config.yaml
n_layer: 9
d_model: 640
n_experts: 48
experts_per_token: 2
d_expert: 192
d_shared_expert: 0
activation: "swiglu"
moe_layers: [0, 1, 2, 3, 4, 5, 6, 7, 8]
router_score: "softmax"
normalize_top_k: true
routed_scale: 1.5
balance_loss: 0.0139
balance_bias: false
router_bias: true
n_groups: 4
groups_per_token: 3
init_std_router: 0.0149
lr_router: 0.000475
n_head: 5
n_kv_head: 1
head_dim: 128
vocab_size: 16797
norm: "rmsnorm"
norm_place: "pre"
norm_eps: 1e-06
positions: "rope"
rope_base: 11600.0
rope_fraction: 0.75
qk_norm: false
attn_scale: 0.0884
tie_embeddings: false
parallel_block: false
extras: ["capped logits"]
init: "trunc"
init_std_qkv: 0.0271
init_std_o: 0.0
init_std_up: 0.0271
init_std_down: 0.0
optimizer: "muon_variant"
lr: 0.00778
lr_mult_o: 2.0
beta1: 0.93
lr_head: 0.00699
grad_clip: 1.0
warmup_steps: 200
schedule: "wsd"
decay_fraction: 0.933
decay_shape: "cos"
final_lr_fraction: 0.1
batch_tokens: 131072
seq_len: 1024
doc_mask: false
train_tokens: 1495000000
steps: 11406
dataset: "wikipedia_en"
Below are experts of layer 3 (counted from 0) of a mixture-of-experts language model. Rows are named gate (a neuron's input weights, with its number), up (a neuron's input weights, with its number) and show model dimensions 512-639. Each number is 128 + 24 x the weight over its row's rms, rounded and kept within 0 to 255. Numbers have three digits each.
Before each expert's rows: a language model's description of what the expert responds to; "gets" lists some tokens that make up at least twice as much of what it gets as of all text. This comes from a sample of Wikipedia text that the model never trained on. Tokens count by the router's weight.

# expert 11
What it handles: Word endings with vowels, such as a, o, ia, ata, in foreign personal and place names (Seo, Mazzeo, Nicolae), plus bytes of CJK characters.
gets: "a", "o", "ia", "on", "ra", "ina"
gate0:120092122143115153101118156149102117152114145159133160126110135133145136153120132127115137128133124098137145110138138144131117145117115109123082147096126131120136142120151124176125109124136161104168118122153130126138126150176106122122115166120188128149105148112106118104119088117156155082089146100123101125161114113108152139105100133115111135161132126153150153121092149086091148088124
up0:152134114117188114100140104131154165113131168151150122140160128139193145101096099117128149116114093098135131134156163074111149119129119132126152119131122141193068170138122124154128156132095108132141135112109114134115144148125129119145155113130131147149133124149135084100130143104183108117137138148110136104129102128106141068181135153145140174140111138138141080120102123137175098126093

# expert 20
What it handles: Last digit of a year, such as 201-0 and 199-6, plus words following dates like century, ago, founded, built, consecrated.
gets: "4", "5", "6", "3", "7", "8"
gate0:098107143110111093162157142125115167130069127166114109157161108149162138148160150106117114145078118155082092118139159148116159120151103134142124112157108109146046092100191116149096116105107124108123100114146146199132124153100136107143112044130114136153129127151126124174094131139187115128098140097089161123118128096088142112111171132158154119107143137176114111124171157104142127129126
up0:126144160141096063135108130123144112165139135093145120106127140119128118121123129126159127128167141126133154125142099107097130204110081127145133117131115145157128090172109141113118112137132095144093130108112164124134136151123104130096136094129156132139145136094138139142157129158095092140138127152149122137138122149121112139124111161139145118109142113146120166146111148152128175110143

# expert 9
What it handles: Pipes, spaces, commas and colons inside numbers and table rows, coordinate degree and minute signs, and foreign name endings like -is, -es (Demis, Peres).
gets: "is", "°", " |", ":", "′", "."
gate0:158120141133161172122153125133113167112078169118122161113142109119129101115134090137173112122169101064125100121078115122106116156141109133115126117149132125144130174161195134153160125098120111171121116112127141117161122173155135133110118110116188104121139128101119146124076138192107079116115148129085128168119123179113150126116128113085139126151104115140083129186154122135113171113130
up0:089127156142157170166152126106167138121179107108149081131137093135100137118132131143112145153116122171107158101127093104125135087084150124104130127132132095152132136152091167158102155154086105084106086127110144145109120178134104086133138148135107164147144087132150143099140089151152111132164081129139128095124144099089121150143124099158095110091119133159128137105105194076150081077084

# expert 35
What it handles: Word-starting letters right after a hyphen, opening parenthesis or quote, such as s in autumn-to-spring, plus table-divider rows and non-Latin bytes.
gets: "s", "born", "c", "m", "d", "t"
gate0:128124135107092148127104184139113116143138126132092165097093150120084158111115110078160105153161113139148115096161134116139163157150135139169132105122140127153127158135120115174123120118132160110157147139151142133122105109153108088102126120151170125140129160143097142154104086084133126115124113108128151162101153191097145150101109096180122134182142104069117142120144132121094162101118
up0:104102166119080121096134163121079143103169173163149108128135125123158131135131128097114157158130141126153148136126099114124090112112094085133112134084115140132114085104110157101075148162160100141139113126151159142170144144115129149155136157108110125121079136141089142107147102178162127136110118081108173119128154119155134166111136150126137128089132138173115114149154119134161117161130

# expert 0
What it handles: First digit of a multi-digit number, mostly in tables, dates, scores and percentages, such as the 2 of 2014 or 42.16.
gets: "2", "1", "3", "4", "5", "6"
gate0:103110140173159138096151121123130114163133162148101082102167135131126113078157130129154100176127118106175147120113123114166114144133057155159158113129168148141115106102119176150123164129098115067110136166145118108107127107109128075135124122160154136127161136147118130136078091134124102108118111140159109161131167088115063113110136122125110173158105152130118141162051113155134093125114
up0:128144115130138115142135116114109117073129128172135126088140157077106169166084098116149168130162143140129133141094134110154137110146145116113078173180142110122139151136144100128116114123113187144124102100133126137144113145128116147109157122144123123134128148123101096156126120135121125150139096095093116121092125174144163095121136126119141082101138145137114126107089128123140157155128

# expert 28
What it handles: Middle pieces of proper names and compounds, mostly after a first syllable, such as Ad-el-bert, Lind-en, Glen-av-on, Mared-udd, plus standalone up and I.
gets: "en", "el", " I", "ad", " up", "in"
gate0:143099130149145105142151151119093130105125097130097112146153167147114095157128116108066130157118119117121121168123107129133122164138118177111135167151090155080143176129079126119137121099106055085118093146136158127107106143174126064107117147139103117158116125161087150170159132115092077133131141111099124145145158177137103096140140163122136141125116103146110115180148172094137178117083
up0:135097130124106138166098144115195156106141149126127128117103116150106125100135132106130101144165102164126138125142153159108116094166124074116141093104121107176093153105141088146156088131137149145123129118143118133121120136136125166086140120090114098105118113138123142123129143135139154157073164125122102113084120126156123146095127106128100123159141144116122146087149102116138105112123

# expert 19
What it handles: Table separator bars and first digits of numbers such as dates and coordinates, plus katakana pieces inside Japanese titles.
gets: " |", "1", "°", " R", " due", " L"
gate0:123148172094154085090133138148109135117141114113172120107135092128144121103155096145088154122094152114106137137137116107175102156138106165139155106167133151137120120138112111164093141116155159126143140115142150121088067103101136129162164145126145133162148140140166109173120120122162119168124160109109146164157163112166128131139107131152112103154126125121123172136190153113165157125138
up0:072139154143195180144097165128117088134140102114127122129110156107148095128121179148153088128111118090135151109119135118137114129133105133104123145131130137139123135174130132125109095066114129127133190124136090115140142147147088100118133129147097165142143133086122088136162144142156120141080146138142109117083131138109168084147138135125141119116130148126108138161116118135079084157119

# expert 25
What it handles: Single digits inside multi-digit numbers, mostly years and dates (1934, 2004–05, 1987), also scores and statistics.
gets: "9", "0", "8", "1", "7", "2"
gate0:131100113139115139143100198136113132131143100115100149108113151116173121152130146084127163127147186115141110119111137109194144135141121154142162112126097139169104157074141166118115124136144142118144153146131140126117144112120134151130141127130075127083079127109137150138121102127127169101115124108105110138117132107082111102127103139136127120128115112103125100130136141069097142116129
up0:129080144185136151147117093121157114115128157160081159096129145123147106094079086094127133144154117121168174103104144115117163122160110106121127151138112090095118111112089149095097122127120108136121131125121088168156142099134125114125161106097128152100145131108134148121112154141130136072149126121112108103159113173106109105127107118158122092125100087100142141121155101120119136123099

# expert 15
What it handles: Suffixes that finish a word, such as -ing, -ed, -ical, -ative, -ization, -less, as in unmanned, Concerning, salivary.
gets: "ing", "ed", "ic", "ical", "ation", "able"
gate0:134146128115126095170126135169116099138163090154157124131102137176127092112144131143140110098157126143145131149136108092095151166136131100101122138163137123109150128103149173144132093114132119106159144114101143117101142169138136122098111123139086136093158092109138124130102113148119131126129110146136147138129116149053114121120102109140093098119148125132107145073103140080109156143096
up0:158076104168142126109161134117117164106154104131183135122134158115157203133183122138169135139122141075158085144128160159167139157125110093114163136091129130186126135146135122107151170146146112101127152109136088111120095135113153138106099136126133101120140097130114122118148128143119123116117115181071117158162142108138126153114124086084151115112128163141149118125176156154161115123119

# expert 45
What it handles: Pipe characters separating cells in wiki tables of scores, results, elections and filmographies, plus some semicolons.
gets: " |", "|", ";", ");", "%;"
gate0:172103086120125164132104119171140139170133146127159097127153145139155128177107116122102132153137099144121107172074106093174082105141161127108140120135117110160141112110158128146124129169108157118147159117169137121125104105184150123165137134152159135108159138137123131147141089129140156120098138160105157106099134145108128125110141124129141174120142150139117090133147141120127145089115
up0:104088099120135130142135131103118128118154157172136122145124107176136138145128150131103111126153139158128110142124085057099154108086151118084104165086101131141122125123108087126126105171128117128098125115133159145135121126154088080191147155144172134147122141158145115154145095133127128084159168110122163143099098138118116105111185091172152144171130159144128139095121131117100126137122

# expert 31
What it handles: Single consonants or consonant clusters starting a word or its second piece, such as k in reckoner, p in Culpeper, c, tr.
gets: "y", "k", "n", "h", "p", " p"
gate0:126120132146160153077121168117137159129151172141112155095107109126153134131123163145118132111160099120114116108137126098154149107110183134133113141132117122128126124141116131104158187119114078139118114135136140146132108203137100144160097125112104133145088115112130110069087114143143132149142163130089114143129100099146094098154130169132140123133099149164189115110116145082145151143148
up0:113120101135094110160099121147120140136151175130110066112155154153148142130147113121166153109153158099144151125154134119114137158129132139114105089104127105167151141111142180120124109121128125157120085165129161154133077137145141132127124115130099151100134101146154100119106115128120130127102107139126141125109128126133110168121119127173144124176117145136117122162157117148147137120072

# expert 12
What it handles: Single capital letter opening a split word or name, often after a hyphen or in abbreviations and coordinates, such as Hohenberg-K, °N, B of Botswana.
gets: " K", " B", " C", "S", " S", " G"
gate0:133106136141142094142138172114139130133100144144139135145107126168140105145132147112196148155133150089101121121192081139135116127133111117119141127085134122120116117165163085126164158120089095123112097154098095149164116130154106154144122117167116090103105095158096088154096105087098159133153138160120111127158137139102121088130136139113160135137137122088168131146123086089138148168134
up0:135153154095131149178110069134111088140128170161069097126157131129109140152106120143117148109148108132109104134167106152132145090113132138157121109121142075123109137145141107127118123140118157160120148156125141130160144102096102150128130132134160126074159159200126168097121124130110179153124129113174131122122136115123130179140150134149113172124118096107153133153147149162083115133088

# expert 33
What it handles: Pronouns, relatives and discourse words in running prose, e.g. that, which, he, his, they, plus "this time", "there", "also".
gets: " that", " his", " he", " it", " which", " He"
gate0:139150175140121105180121177123119075128128144109138069134169148119153082170109145149149124145121079125126113156130142141105114167159158107138127098127123173116139175122137104119159141112125161114147105133114192110149127119103134109122137137144102145156111132139119074083104111132120128160108091114136110104121175095115118085129071100130144161150144116139158177128099138116153097123154
up0:098111113122123092130118078111110171106127119144099133077082142174148133133100147125129119123120144149127113151132121132147130110141123154129169152108124148133115150108163130141131164185077140130121097093118136107170116163102155157105102135114141153077151145095137136155150108177105152083083135136151162101124142153173109140150066125118161103127140155119111110178165148131125103123092